From a checkpoint of a small mixture-of-experts model trained on Wikipedia.
Training: 882M tokens, 3363 steps.
Below are experts of layer 6 (counted from 0) of a mixture-of-experts language model. Rows are named router (the router's row for the expert) and show model dimensions 0-191. Each number is 128 + 32 x the weight over its row's rms, rounded and kept within 0 to 255.
After each expert's rows: a language model's description of what the expert responds to. This comes from a sample of Wikipedia text that the model never trained on.

# expert 30
router [131 106 118 129 161 117 150 107 123 122 121  95 120 163 165 139  64 137 150 149  78  91 161 179 126  51 146 136 132  84 204  85  98 146 141 128 111 152 166 162 180 133 150 123 126 150 152 174 138 216 121 156  82 129 116  93 120  94 156 171 153 113 129 116  96 197 184 126 101 163  74 194 141 121  83 149  74 137 146 166 129 123 140  97 104 108 140 110 105  96 105  69 159  99 145 197 189 116 128 125 113 144 118 157 139 130 127  63  79 135 125 141 111 107  83 134  79 181 154 140 112 158 103 162 106 137  73 103 181 170 113 146 134 174 103 135 155  88  89 154 121 142 150 180 159 129 156 170 170 117 154 116 193 132 116 150 148 135 137 127  91  57  69 111 111 139 127 142 163 143 122 120 146 113 126  67 130 109  62 119 144 106 113 148  92  66 104 112 203 151 171 125]
Description: Subject pronouns, zeros. Subject pronouns he, she, they, especially after where in biographies, plus the digit 0 inside numbers like 10,000 and 2003.

# expert 61
router [127 124  70 131 112 182 166 135 185 132 177  90 144 160  83 126 129 172 142 155  67  71 132 123 115 119  52 126 111 184 170 104 156 102 199 149  99 144 108 157 180 130 128 140  93 145 112 177 108  98 188 130 160 141  79 146 120 173  87 176 140 108  93 117  79 149 151 119 143 107  80 148 131 146 138 169 129 108  98 161 142  85 168 160 207 136 174 108 128 174 121 123 166  80 141  71 124 112 108 168 119 125 118 158 140 154 142  54 198 165 152 162 184 144 125 126 145 115 105 122 128 104 141 151 148  88 157 150 156 151  76 110 131 134 113 104 152 120 127 110 145 116 120 177 101 122 147 169 103 143  63 130 127 106 128 155 145 101 155  98 119  66 187 103 140 153  89 154 119 196 155 153  81 141 115 128 109  93  96 128 215 184  76  90 148 103 158 118 129 166 150 147]
Description: Non-English name pieces. Middle and end pieces of Arabic, Turkish, Azerbaijani, and Spanish names, such as Ett-if-aq, Vag-if, Meh-med, and Bay-ram-ov.

# expert 36
router [107  94 126 105 120 156 102 135 158 167  87  75 110 143 147 162  86  98 134 101  61  92 166 145  98 107 163 112 180 136 171  41 110  93 130 153  88  62 169 174  89 155 147 155 125 163 158 133 124 106 117 140 100 124 127 101 105 151 144  68 136 128 154  83 139 169 133 125 122 132 108 143 159 105  91 164 209 206  92 117 107 109  86 114 125 124 150 130 136  94 146 138  94 166 113  92 117 116  99  92 119 125 130 140 170  76  86 160 120 168  62 145  94 141 116 146 105  26 135  92 186  90 137 125 158  92 135  83 159 123 157 150 124 116 134  81  81 137 188 124 105 135 143 161 154  97 205 157 190 125 156 100 143 118  84 173 136 155  85 175 125  90 174 179  95 128 159  89 183 134 111 125 150 127 119 149 143  79 143 166 107 118  86 116 144 156 173 105 102 151 140 133]
Description: Word-initial letter K. The letter K starting words and names, such as Kashmir, Keep, Kindness, Königsberg, plus some q, qu and sp word starts.

# expert 15
router [117 127  91 109  86 102 119 122 107 143  95 115 118 138 181 113 142 155 182  58 160 139 166 109 154 144  62 150 104 101 158 158 162 137 177 100 164 132 126 131 128 121 111  89 113 153 102 121 182 163 122 166 162 192 125 121 132  95 125 127  91  85 128 159 150  60 104 206 137 132 100 118  63 128 111 167 104 189 119 114  97 112 126 114 160 125 154  84 138 161 179 115  85 145 176 114 201 113  76 124  95 133 139 162 114 188 176 139 172 204 105 131 157 142  95 159 128 108 176 146 127  87 133  86 139  95  90 135 135 118  86 118 142 131 150 110 152 120 134 146 146 109 109 195 106 115 168  91 129 104  87 121  86  47 151 137 117 107  89  74 100 119 100 126  96 128  61 117  60 129  85 158 134  80 105 121 132  93  76 196 123 128  65 135 112  86 127 150 159 160 158  87]
Description: Cities and team places. Second words of place names and sports club names, such as Los Angeles, New York, Boston United, Coventry City, and states like California.

# expert 47
router [ 65 144 166  74 108 127  97 145 145 170 136 150 114 117 118 153 136 172 153 116 147 129 136 102 143 140 172 119 153 111 112 143 101 111  70 150 115 113 103 145 150 102 113 126 145  92 123 119 118 184 156 199 112 103 135 138 150  91  91 128 171 111 120 109 102  98 129 185 129 118 124 104 100 157 106 121 103 130 123 167 155  68 106 141  93  98 161 171 107  88 126 129 131  95 127 120 196 135 154 198 130 183  83  99 163 177 156 123 242  94  47 142 103 188 113 123 134 147 149 103 179 172  93 104  49 111  61 155 114  69 143 143 173 173 126 150 107 113 147 138 214 116 130 102 138 118 143 147 168 124  90  94 121 163 141 118 127 166  83 111 141 158 164  87 194 173 102 167 107 118 124 172 132 119 121 120 138 183 111 131 114  80 181  90  99 139 100 159 145 141 179  86]
Description: Occupation nouns in biographies. Job and role nouns after a nationality in short biographies or name lists, such as politician, professor, actor, educ-ator, tennis player.

# expert 24
router [125 144 167  88 121 153  55 186 122 163  83 100  93  98  75 181  80 133  71 131 140  79 121 125 106 142 154 138 149 111 132 114  88  81 113  87 145  79 154 126  82 170 126 105  70 135 158 124 169 143  94 119 173  40 119 111 166 126 186 175  80  67 118 177 124  86 124 173 128 111 142 121 143 188 102 108 169 146 121  71 109 147 146  91 147 131 136 116 120 191 143 138 106 124 135 116 121  82 102  87 107 112  44  89 120 106  56 161 136 120 134 116  68  62 111 107 145 160  86 132 143 133 117 157 187 159 170 148 110 116 108 138  94  93 110 148 140 165 158  66  77 144 190 157 162 139 163 156 134 123 122 120 119  84 117 136 119 153 167  90  99 150 164 131 110  97 166 151 159 168 160 120 181 121  87 130 130 143 187 126 144 128 134 106 129 160  79 134 166 130 130 158]
Description: Line-initial capital letters. Single capital letter starting a word at a line start or after ( or ==, in infobox fields and headings, such as D(istrict), S(ite), P(redecessor).

# expert 20
router [177  93 164 158 128 130 101 143 131  99 173 162  66 183  90 135 123 128 122 137 119  99 138 148 133 178 142 145 170 142  91  94 100 140 105 162 159 127 157 133 221 106 154 152 116  89 174 123 194  97 135 128 120 193 158 157 116 148 106  73 138 118 155  67 114 120 118 112  99 126 117 127 139  59  83  75 140  78 112  78 106  98 104 115 167 124 118 187 132 189 161 159 137 150 145 141 115 188 174 150  89 123 150 180  84 152 105 126  72 224 118  79 161  85 204 158  86 121 115 129 173 119 158 175 115 135 131 163 118 151  91 140 122 103 137 165  68 107 150 155  87 120  99 124 104 141 136 183 157 116 121 105 151 166 161 141 123 110 114 163  96 145 111 138 149 153 106 137  64 148  84 164 133 140  84 193 150 151 120 163  99 105 111  98 145 108 145 153 125  56 119 108]
Description: Mid-name pieces al/oth. Word-internal pieces such as al, oth, air, alf inside surnames and brand names (Chrysalis, Higinbotham, Rothwell), plus closing brackets and ellipses.

# expert 6
router [123 147  92 157 106 115 149 139  93 138 100 104 107 131 146 223 154 124 126 119 143 108 112 171 139 149  88 145  98 172  97 158 138 166  91  96 169 110  86 193 172 135 153 131 137  93 168 158 125 107 125 147 118 165 114 108 133 163 137 136 126 118 199  89 111 160 156 154 164  69  79 174  60 152 164 157 150 113 119 134 144 158 170  98 143 130 208 197 124 174 116 171  90 184 148 108 124  69 101 129 114 168 119 177 101 227 145 160 121 100 149 111 118 168 125 132  86 178 126 103 145  98 133  91 148  67 104 159  67  86 139 137 241 113 140  94  92 130 140 115 136 173 145 164 164 139 100 132 126 150 123  93 114 172 124 142 142 128 111 131 115 136 132  98 221 131  96  97  96 110 138 121 150 135 105 171 141 104 163 139  83 119 139 153 104  95  95 145 130 153 126  93]
Description: Taxonomic Latin suffixes. Endings of Latin genus and species names in biology lists, such as idae, ii, atus, ensis, aceae, and commas inside species lists.

# expert 51
router [142 119 142 128  70  97 165 153  94 165  60 164 151 173 130 147 151 105 213  98 120 130 157 106  73 146 111  70  88 131 125 111 105 102 126 124 114 143  85  74  79 124 152 187  87 143 158  95 123 134 103 192 120 147  84 127 137 130 132 104 125  92 133  80 145 133 144 123 155 126 182 113 175 110 220  98  97  71 144 130 192 204 140 103 146 137 119 101  78 150 152 139 118 160 150 127 117 142 175 111 134 156 133 126 114 145 108  73 104  86 128 111 117  93  58 123 146 138  73 101 132 126 166 169 154  73 129 102 105 167 116 114 112  51  82 129  99 147  94 119  89 125 119 126 154 147 130 156 225 117  96 126 164  99  76 166  96 139 149 184 146  83 163 149 159  95 117 144 107 127 123 146  86 122 118 168 146  78 115 142 176  92 106  76 143 109 149 126 100 188 147 148]
Description: Closing parentheses. Closing brackets ending birth dates, figures and asides, such as born 1961) is, plus "di" and "of" inside institution names.

# expert 58
router [179 163 111  94 170  96 102 184 123 175  90  72  91 100 150 120 139 108 136 130 193 150 144 146  97 131 141 183 131 134 119 131  77 148 125 115  73 111  70 152 188 102 175 163 114 104 113 182 183 101 147 134 142 162 142 185  99  86 118  56 151 127 143  85  98 152 177 146 173  99 140 139  99 166 142  96  79  83  97 100 106 132 193 129  88 140 112 121 129 107 184 102 106 121 141 126 182 179 128 166 107 130 112  98 118 121 112 174 132 127 121 115 131 104  77 118 134 131 108  99 110 115  89 162 122  95 141 100 119 109 148 112 165 177 144  74 124 186  79 135 117  89 176 119 172 161 119 106 196 108 128  84 138 174 167 127 169 133 194  61 167 146 130 149 152 125 107 110 124 150  53 186 101 141 109 111  95  66 147 126  94  96 120 126 171 112 194 146 160 102 148 128]
Description: Music listing connectives. And, was, of, by within album, song and chart descriptions and list titles, such as recorded and mixed, list of.

# expert 29
router [ 83 113 137 104 171  99  95 111 135 145  99 145 119 124 153 126 120 125 173 201 144 163 130  85 137 133 150 117 109 148  70  84 135 152 137  96 132  90 141 106 122  65 106 112 161  73 111 163 134  95 135 148 112 113 157 109  91  80 138 104 186 114 137 162 109 120 125 140 111 112 137 168  66 147 129  84 167 116  65 135 130 131 132 145 145 141 142 129 103 140 114  63 109 140  67 140 150 106 150 183 122 105 128 117 114 172 113 143 117 149  86 101 111 166 103  98 103 121 107  67 117 182 152 138 118 188 134 120 158 136 111 124 114  87  92 138 162 173 128  36 215  86 102 169 154 111 111 135 158  92  91 169 135 125 118 167 100 128 170 185 185 123 161 147  98  91 149 190 140 121  66 136  97 126 186 113 157 183 143 147 227  98 110  93 182 129  85 140 185 113  77  81]
Description: Opening brackets and line breaks. Opening parentheses before birth years or counts in biographies, such as (1939–, line breaks after = Title = headings, and LaTeX backslashes.

# expert 16
router [176 111 153 153 140 119 116 162 149 172  66  80 168 145 150 113  60 108 142 111 114 119 191 123 101 111 149 111 119  98 139 151 126 173 128 123 142 114 127 133 200 109 135 162 136 142 102 150 181  95  97 157 120 135 187 126  53 150 112 159 105 128  99 133 151 150 182 123 164  78  46 151 151  81 149 145  90  67 106 134 145 128 189  94 158 149 117  70 117 180 128  64 188 139 128 157 137 128 145 154 143  64 136 142 107  93 158 166 139 154 122 139  64  91 172 171  95 115 120 137 100 148 103 121 106 169 117 108 142 221 113 141 102  90 112 173  94 201 129 136 112 131 167  72 134 161 120 143 114 123 100 162 153 158 100 127 184  88 107 131 163 153 116 147 177  94 114 155 118 113 141 140 149 114 156 133  81 100 156 115 107  62 137 141 105  82  98 134 154  80  49 117]
Description: Complementizers and relatives. That, which, who, where, what after reporting verbs or nouns, such as knew that, cautioned that, Office, which.

# expert 9
router [143  92 130 133  84 141 108  77 146 158 160 207 150 171  69 104 105  99 102 132 207 115 148 157 145 118 115 148 147 123  71 118  81 141 147 128 162 119 168 138 178 114 164 117 142 174  68 125 148  52 171 129 116 188 111 134 150 132 135  86 159 189  58  93 150 168 148  80 108 134 128 101 102  70 172 138 108 122 119  59 113 151 156 192 127  91  82 102 121 133 154 140 106 137 157 132 165  92 124 128  88 128 133 131  90 144  71 173 138 121 186 138  89  90 107 114 110 144  75 137  79 160 138 137 142 106 100 136 130 186  86 146 141  60  99 155 159  77 167  63 152 140 147  84  69 134 170 152  82  99 135 121 136 123 165 108 167 160 159 140 137 158 161 140  89 125 160 150 120 162 133 135 120  88 142 145 130  93 167 108 134 127  93 181 115 112 100 186 126 150 147 188]
Description: Word-initial letter pieces. Single letters s, m, f, l right after an apostrophe or prefix, mostly possessive 's, also Un-s-ichtbar and un-l-ock.

# expert 32
router [156 141 141 109 127 127 136 128 165 111 146 180 126 121 186 116 131 166 104 159 150 160  88 127 136  92 151 153  66  77  99  88  99 153  91  94 107 154 135 161 128 103 120 107 110  77 102  55 152 166 102  92 107 156 108 131 133 190  79 101 116 153 103 186 105 124 140 121  93 169 136 142 169 114 128  71 187 119 160 133 186 100 119 205 102  69 118 171 133 129 173  90 160 135 142  92 132 106 154 117 156  96 209 109 105 134 120  90  97 122 157 203 104 192 135  84 101 143 166 139 120 111 139  90  86 160 115 135 124 166 137 139 148  94  73 140 132 121 109  85 105 116 156 153 146 166 148  75 200  99  84 152  91  83 180 148  52 149 139 137 137 115 100  98  71 152 153 120 136  63 103 141 153  98 139 122 110 132 148 122 181 140 154  52 141 107 168 115 137 150  77 124]
Description: List-item hyphens. Hyphens starting bulleted lines after a line break in infobox-style lists (Population, Succeeded by, Peak rating), plus some in-word hyphens.

# expert 62
router [152  92 126 181 115 157 146 148 103  75 155 151 149  65 177 140 109  89 145 146 119 104 172 123 115 172 133 111 109 175 162 136 154 128 132 113 155 162 109 163 120 164 112 174 204 134  96  91  97 124 101 122 189 156 181 185 142 116 123 106 128 100 122  84 132 125 170 132 120 112 138 151  92 116 108 141 107 113 116 127 184 131 118 142 136 123 165 161 138  98 122 107  94 114  54 176  67  67 196  77 146  96  95 187  89 159 106 129 109 104 131 140 122 189 156  93 136  70 165 149 163 134 155 118 144 157  79 112 119 138  91 210 169 112 101 157 176 143  88 103 166 161  55 152 141 117 121 124 152 186 148 118 157 158 140 170 131 113 107 179  98 176 209 130  80 176 116 159 148  76 157 143 155 122 110  85 161 177 115 145 115 161  73  97 142 149 117 120 150 150 100 115]
Description: Score dashes and word starts. En dashes between numbers in tennis set scores and ranges, plus word-initial ch, ex, ph and umlaut letters, such as churches, Königsberg.

# expert 33
router [193 106 137 117  95 126  97 145  67 103 107 141 154 144 145 104 108  94  96 151 138 142 135  97 156 145 103 101  94 160 174  75 145  95 168 167 125 111  89 138 163 104 164 185 184 129 127  58  81 110 142 105  77 133  84 141 111  87 142 143  89  96 138 127 142 137 125 130 113 133 199 131 167 135 135 180 136 151 138 159 136 165 122 175 133 143 147 138 117 156 158 178 132 187 128  67 139 146 172 117 205 140 134  83 150 117 170 137 125 130 113 147 161 150  87  75 120 168 189  83 119  47 160 137 114 138 116 150 178 114  73 116 144 156 148 149 152 108 153 129 114  59 141 104 147 129 108 118  76  88 131  94 157 145 107 128 150 119 102 136 103 116 142 156 134  83 130  93 172 150 214 125 117 194 123 169 199 138 114 153 120 150 138 160 126  75  95 106 187 125 218 182]
Description: Mid-word consonant syllables. Middle syllables of longer words and names like ag, ul, end, ell, as in propaganda, demagogue, bullying, defenders, Zagreb.

# expert 38
router [ 90  82 126 158  85 149 108  80 146 178  89  48 180 146 149  64  94 144 102  93 142 106 119  90 148 208 112 144 139 120 127 147 184 115 154 155 180 120  97 176 128  80 137 208 189 189 134  83 160 104 146 151 134  93 149 134 141  83 159 180  95 115 151 105 121  99 157 151 136 104 122 129 161 151 168 148  80 107 114 118 142 167  91  76 135 149 175 202 137 185 195 163 154 167 110 159 168 166 169 115 137  63 164 137 116 115 122  90 160 148 121 123 153 115 172  98  90  86  95 116 121 121 144 125 157 164 139 177 134 121  95 170 138 141 164 175 115 130 172 120 139 130 141  66 162  77 133  84  99 164 141  71 135 143 109 144 130 102 168 130 109 112 125 172 181 146 109 145 152  94 141  95 132 161  86 125 150 128 129 113 118 110 144  66  78 124 152  97 115 139 144  93]
Description: Capital G and coordinates. Word-initial capital G in titles and names, such as Get Smart and Giant, and degree, minute and second marks in geographic coordinates.

# expert 23
router [136 106 142 129 100 128 112 103  89 194  91  53 144 170 109 168 148 182  78 153 115 160 157 134 156 102  99 162 129 150 127 151 132 134 156  93 162 103 102 140 139  93  92 153 112 106  96 182 155  72 112 139 175 145 139 147 101 127  90  79 149 184 134 115 150 177 144 145 140  73 146  96  95 152  81 157  98 169  87  99 130 110 104 133 126 127 190 175  99 184 159 201 172 151 167 115  92 132 134 114 152 133 157 167  73 110 166 104 116 101 103  73 165 164 129  78 123  92 113 138  62  92 165 112  68 135  94 115 103 178 150 115 189 134 108 134 121 118 139 173 159  74  95 102 129 105 170 143  86  76 109  97 172 172 149 169 128 145 160 117 161 148 146 135 128 105  89 157 100 134 184 128 165 156  61 169 157  98 129 130 134 177  82  67  86 117 137 156 121 149 117 166]
Description: Mixed suffixes and table symbols. The ending ric in words like Elect-ric, asymmet-ric, theat-ric-ally, plus digits, commas and symbols inside tables and LaTeX math.

# expert 14
router [173 157 141 108  95 156 150 108  86 142 138 130 126 190 127 161 122 128 154  82  94 138 134 118 139 156  86 125 137 157 141 142  81 171  86 121 149 118 125 135 114 120 101 134 110 107 189 108 169  95 141 125 140 107 139 141  83 112  47 186 106 118  97  95 124 121  66  53 106 120 124 165 142  80 107  88  82  95 127 132 141 128  62 139 199  93 169 121 186  93 148 120 155 154 108 180 173 125 124 118 133 110 133 125 106 205 116  98 148 104 158 179 155 141 101 134  34 138 127 120 165 179 146 158 148 186  65 103  95 151 114  77 147 178 144 147 101 155 191  93  55 115 111 155 138 120 157  94 163 122 137 134 160 119 186 110 109 190 107 134 169 161 104  85 204 120 135 125  87 165 105 125 106  99 150 154 136 147 156 150  95 153  92 135 189 102  98 170 118 153 124 145]
Description: Military and war terms. Words about war, armed forces and police, especially War after World, Force after Air, and Army, Battle, aircraft, Police Department.

# expert 12
router [128 174  80  84 115 132 152 155 145 109 114  76 136 176 151 126 127 127 113 123 108 199 134 104 145 140  98 110 112 144 173 118 132 110 131 120  39  98 105 102  98  99 143 153 139 136 184 116 166  75 141 183  99 139 138  91  93  80 127  96 116 121 166 103 139 170 138 116 143 122 131 103 143 178 121 114 111 111 135 193 105 157 178 166 162 150 120 107 119 112 173 131  98 125 159  67 125 103 129 188  82 142 135 134  96 121 112  75 107 137 156 146 142 126 107 100 108 119  65 160 104 145 107 144 159 158 141 111 155  85  93 200 157 116 176 128 117 100 130 189 169  85 106 148 154 121  86  61 138 179 107  57 172 160 190 135 144 121 156 156 140  78  57  94  98 124 174 106 128 116 108 147 158 112 127  73  63 100 151 144  81 105 187 130 135  39 126 155 151 164  90 177]
Description: Capitalized title word-starts. Capitalized word or word-start inside song, film and book titles or names, such as My, We, W(ere), Re, Be, Hel(p).

# expert 19
router [148  72 119  81 136 134 120 123 132 106 111 111 172 119 105  89 106  96 162 153  83 157 146 148  66 115 114 114 139 144 110 112 151 116 121 173 132 113  89 104 107 159 148 108 120  90  55 125 135 110 134 161 180 108 188 140 114 117 145 151 128  79 103  86 137 106 168 182 119 142 100 150 135 125 122 118 124 174  77 134 118 125 109  75 184 130 149 113 211 154 175 135 115 142  86 100  78 182 157  78 131 143 150 170 138 167 119 111 171  84 123 167 121 196 132 132 202 176 111 133 172 150  68 144  65 153 135 140 150  83 152 114 136 153  98 125 127 161 164 127 144 137 152 189 158 141 164 149 186  68  96 125  97 108 137  98 171 101 134 145 115 167 201 119  94 117 107 159 190 122 115 173 190 127 130  64  57 148  82 130 154 106 135 172 173  85 125 150 151 104 117  77]
Description: Foreign name onsets. First pieces of foreign personal or place names, often in sports tables after pipes, such as Ch-anel, Y-OHO, Andre-i, and Aleks-andar.

# expert 11
router [122  88  81 156 109 121 162 102  65 115 135 104 190 148  99 132 129 117 108  73  64 186 157  70 112 106  73 169 118  62 106 137 190 109 213 166 112  94 123 126 139 113 140 133 170 101  68 108 148 140  94 142 128 153 135  80 111  85 140 145 105 101 147  83 142 154 152 146 115  83 109 146 133 116 111 167  58 102 124 137  98 126 174 122 147 117 137 129  97 170 165 147 135 110  90 153 106 116 162 131 168 175  85 179 115 128 141 106  85 170  90 114 146 129 152 121 156 155 157 160 148  70 120 149 169 116 137 145 115  92  85 156 176 140 132 221 127 109 101 169 147 162 167 123  89 127 123 104 160 145 113 102 136 164 172 117  69 103 110 130 123 152 148 161  76  93 145 171 140  81 128 142 109 155  96  87  91  68 167 113 115 116 167 136  83  73  90  63 114 169  93  81]
Description: New, San, month names. Capitalized first parts of place names and month names after in or on, such as New (York), San (Francisco), April, January.

# expert 18
router [143 149 141 155  84 154 142 118  93 180 112 158 144  95 202 190  96  54 186 130 156 138 137 182 170  75 138 157 136 119 206 103 154 120 151 108  96 130 140 158  88 133 118 166 138  90 124 106  96 100 122 132 127  99 118 143  65 111 124 148 159 108 152 143 143  84 129 151 141 181 130 132 151 113  79 188 151 168 103  84 174 140 134 139 138 129 172  89 126 145 115 151  95  89 155 135 107 139 135 200 148  94  77 156 109 130  89 120 160 110  93 106 146  57 104 148  97  82 115 152  73 164 102 156 186  89 131 136 170 115 126 114  98 174 129 119 119 155 176 162  62  67 119  97 128  59 169 135  84  73 106  87  71 142 138  86 134  96 144 176 114 133 197 116 123  92 100 140 172 141  54 167  93 122 130 119 149 146 150 152  91 121 115 110 160 119 121  92 164 140 111  95]
Description: Sports table headers, units. Column headers and measurement units in sports and election tables and infoboxes, such as Loss, Result, Pts, yards, lb, kg.

# expert 27
router [197  70 146 142 125 134 145 131 131 148  43 113 118 163 134 138  66 123 141 109 147 109 104 140 187 138 136  31 113 127 116 112 126 142 111 136 119  84 108 149 167  98 100 123 142 122 127 149 136 112  81 150 106 108 135 141  66 101 109 144 124 154 148 106 184  95 176 170 136  55  87 171  87  70 144 130  75  89  88 156 175 143 131  87  82 148 216 102  97 140 211 123 143 137 139 133 118 144 157 124 143  92 108 137 121 102 147  95 101 154 141 136  79 115 156 152  83 126 150 145 127 101  56 107  89 106  78 114 119  74 134 135 195 111 155 180  85 145 127 104 163 171 167 106 122 118 170 122 130  95 124 104 208 166 123 118  92 155 139 191 126 121 135 126 142  97 122  80 133  91 153 136 110 167 135 100 115 104 101 118  85  81  91  46 164 120  96 155 142 137 135 107]
Description: Name continuation pieces. Tokens continuing proper names and titles after a colon, www or a first word, e.g. "de" in Serviciul de, www., Club, School, -shire.

# expert 21
router [102 178 115 122 136 180  74 128 144  58  66 101 119 120 141  76  71 123 102 103 116 110 123 104 140 192 213  68 165 159 148 168  77 101 122 165 111  67 147 145 185 107 154  85 130 160 134  65 165 154 113 133 157 195 115 163 115 154 122 116 134 108 124 108 139 106 137 125 108 144 132 155  98 131  98 159 131 118 109 116 150 161 177 111 149 161 100  97 158 150 154 116 143 110  69  66 144 143 150  90 182  82 117 117 150 114 144 117 140  89 128 133 153 111 142  92  94 132  82 100 145 123 151 153 114  46  90  58 139 118 130 193 170  48 148 118 115 154 122 110 136 138 151 142  95 157 181 114 142 128 143  74 184  90 141 211 147 144 150 109 112 129 100 124 127 123 161  95 153 138 109  76 115 136 125 151 139  97 144 142  75 180 196 136 107 111 162 187 147 100 122 101]
Description: Capitals and acronym fragments. Capital letters and short pieces inside acronyms, labels and foreign names, especially in music chart and sports tables, e.g. RCA, AAA, Bnei.

# expert 56
router [118 149 102 131 140 150 159 118  97 132 110 187 118 101  97 163 100  85 191  97 154 137 108 111 124 178 132  90 144 132 141 202 116 119  85 136  89 232 133 161  97 147 121 165 142 108 132 108 152  80 118 174  79 159 150 144 112 140 110 101 124 147 126  76 142  99  83 131  94 165 139  70 126  94  62  73  91  67 102 131 135 131 112 139 162 113 160  90 155 122  67 149 143 144 137 116  82 129 117 121 159 163  85 132 128  92 154 120 153 112 124 104 119 145 126  80 143 160  81 107 140 128 142  96 106  92 204 126 129 101 113 122 137 147 182 127 119  93  89 106 132 163 148 156  50 144 158 134 170 146 130 201 112 145 116 139 129  99 113  98 232 122 183 128 128 150 157 114  99 118  92 138  93 120 163 110  96 158 118 162  79 156 103  62 154  47 111 142  86 129 152  54]
Description: Percents and government bodies. Percent signs after decimals in census and poll figures, and institutional nouns like Court, Council, Department, Act, Congress, No.

# expert 52
router [ 75  97 126 125  84 122 166 145 159 186 111 145  86 115  73  91 138 157 117 115  83  63 154 141  82 117  97 143 186 142 151 127 156 116 148 133 151 165  88 137  89 122 144  95 113 119 112  67 102 172 109 114 144 122  97 182 121 112 128 194 105 190 138 196 144 128 126 115 161 170 127 155 145 169 127 128 134 132 194 153  85 167 161 117  97 158 124 118 161 120 144 117  97 163 126 160 131 122 109 150  55 116 113 115 115  58 131 132 184 157 143 148 142 174  88 120 137 184 120 117 139 160 112  68 161 107  81 180 148 127 127 121 119  71 146 172 106  73 103 105 172 150 132 113 143 180  88 194 153  96 106 154  66  91 132 114 143 147 107 138 112 136  83 158 126  71 138 115 162  94  83 101 102 192  91  79 100 178 148 106 106 120 144 160 186 136 185 124 117 152  60  94]
Description: Definite articles. The word the, and possessives its, his, their, after prepositions, as in at the conclusion, razed the village, by the end.

# expert 4
router [ 69 115 151 158  88 175 124 130 107 119 134 119 130 187 110  94 139 107 154 132 139 140 145 179 118 148 142 171 152 123  95 106 138 136 144 127 158 140 113 171 135 125 125 104 106 136 171 118 115  92 131 150 153 186 201 112 143  79  94  79 102 106 157  54  77  95 173  67  87 133 143 141 120 116  94 128 117  72  97 179  92 158  66 157 138 123 192 110  93 185 127 141 134 107  50  79 111 166 136 145 129 152 161 125 117 106 102 114 139 180  98 108 145 137 159 117 137 148 138 139 154  64 153  98 169  88 136  78 104  50 136 122 141 135 167 194  91 122 152 149 143 122  49 109 113  53 171 139 136  70 131  68 187 167 131 114 101  91 108 172  92 172 148 165 118 119  98 152 166 159 104 112  56 159 102 149 130  99 133 146 120 132 128 102 119 122 128 113 105 197 152 152]
Description: Vowel-accent name pieces. Inner pieces of foreign surnames and place names, especially accented vowels after a capital, such as Gómez, Fernández, Gálvölgy; also standalone A.

# expert 22
router [177 135 161 163 111 129 139 103 114 138 168 101 138 133 124  86 124 132 114  81 145 130 136  98 124 107 103 133 138 122 139 155 114 119 181 135 171  37 105 153  95 161 142 132 163 166 135  88 196  97 123 198 110 181 134  88 120 157  70 189 140 118 145  93 150 141 145 102  87 139 116 148 163  83  91 111 142 137 144 123 118 120  52 158 145  80  97 126  91 112 144 121 104 146 140 218  60 145 170 125 127 139 136 120 174 111 103 105 101  69 146 116 116  46 152 136  77 118 182 162 133 146  58 169 180 162 105 135 120 155 152 119 152 186  67 179 124 137 197 144 128 135 196 125 119 116 111 146 156 110 127 100 120 166 148  91 163 125 163  99  59 202 165 107 120 120 110 166  92  99 141 141 114 150 133 145 140 159 149  68  98  71 163 110 109 162 123 112 103 119 118 159]
Description: Noun stems before suffixes. Opening stems of common nouns and names like Mar, market, hand, fund, cost, power, often followed by -s, -ing or -ers.

# expert 2
router [140 100 167 122 174 108 167 130  63 153 187 131 170 165 107 123  88 138 165  73 165 115 142  98 156 156  58 128 146  99 139 144 105 113 136 142 143 109 146 168 150 195 157 174 114 136 175  89 142  64  87 155 146 155 181 102  66 102 120 149 146 148 105 131 139 128 117 141 122 134 144 182 174 135 132 188 107 143 133 159 131 124 116 128 151 122 142 141 183 128 237 151 153 119 136 105 160 121 167 110 163 122 162 177 118 171 131 113  58 145 103 163 124 126 155 102  88 166 106 101  66 160 160  95 156 120 163 123 177 139 129 165 134 171 167 155 141  76 128 157  72 159 125 111  94 138 110 149 189 137 115 118 135 162 180 158  97 116 162 155 138 166 140 148 128 107 140 140 190  98 175 141  80 193 157 121 161 137 153 128 136  91  91  97  86  70 156 145 114  38 114 134]
Description: Name-initial capital H. Early pieces of personal and place names, mostly a word-initial capital H and pieces after L, such as Hazen, Laidler, Lockerbie.

# expert 60
router [158 184 132 131 123 120 149 116 118  99 156 132 176 162 114 106 181 104 147 104  20 125 146  90 177  94 196 172 110 151 109 144 156 134 123 100  99  63 111  99  71  99 103 185 158  91 121 148 118 191  97 114  57 146 128  81 138 166 155 126 147 101 100 126 112 125 117 138 121  93 111  67 127 158 140  78  99 156 126  82 148 113  95 161 158 105 101 152  91 114 123  81 208 155 165 103 119  79 174  95 145 126  97 169 125 181 151  66 126 163 169 144  83 164 176 160 170  92 171 126 119 129  93 132 114 160 144 202 131 169  80  97  86 148 117 107 129 145 115 119 103 108 135 156 155 120 134 132 109 113 140 130 138 122 168  91 163 122 102  92 167 109 119 118 129 119  76 104 103 150  61 174  63 139 145  82  99 124 124 119 142  99 199 165 134 102 113 132 162 150 118 173]
Description: Word-initial prefixes. Prefix-like word starts before a hyphen or stem, such as pre-Columbian, under-standing, inter, post, non, Com-intern, Prim-ary.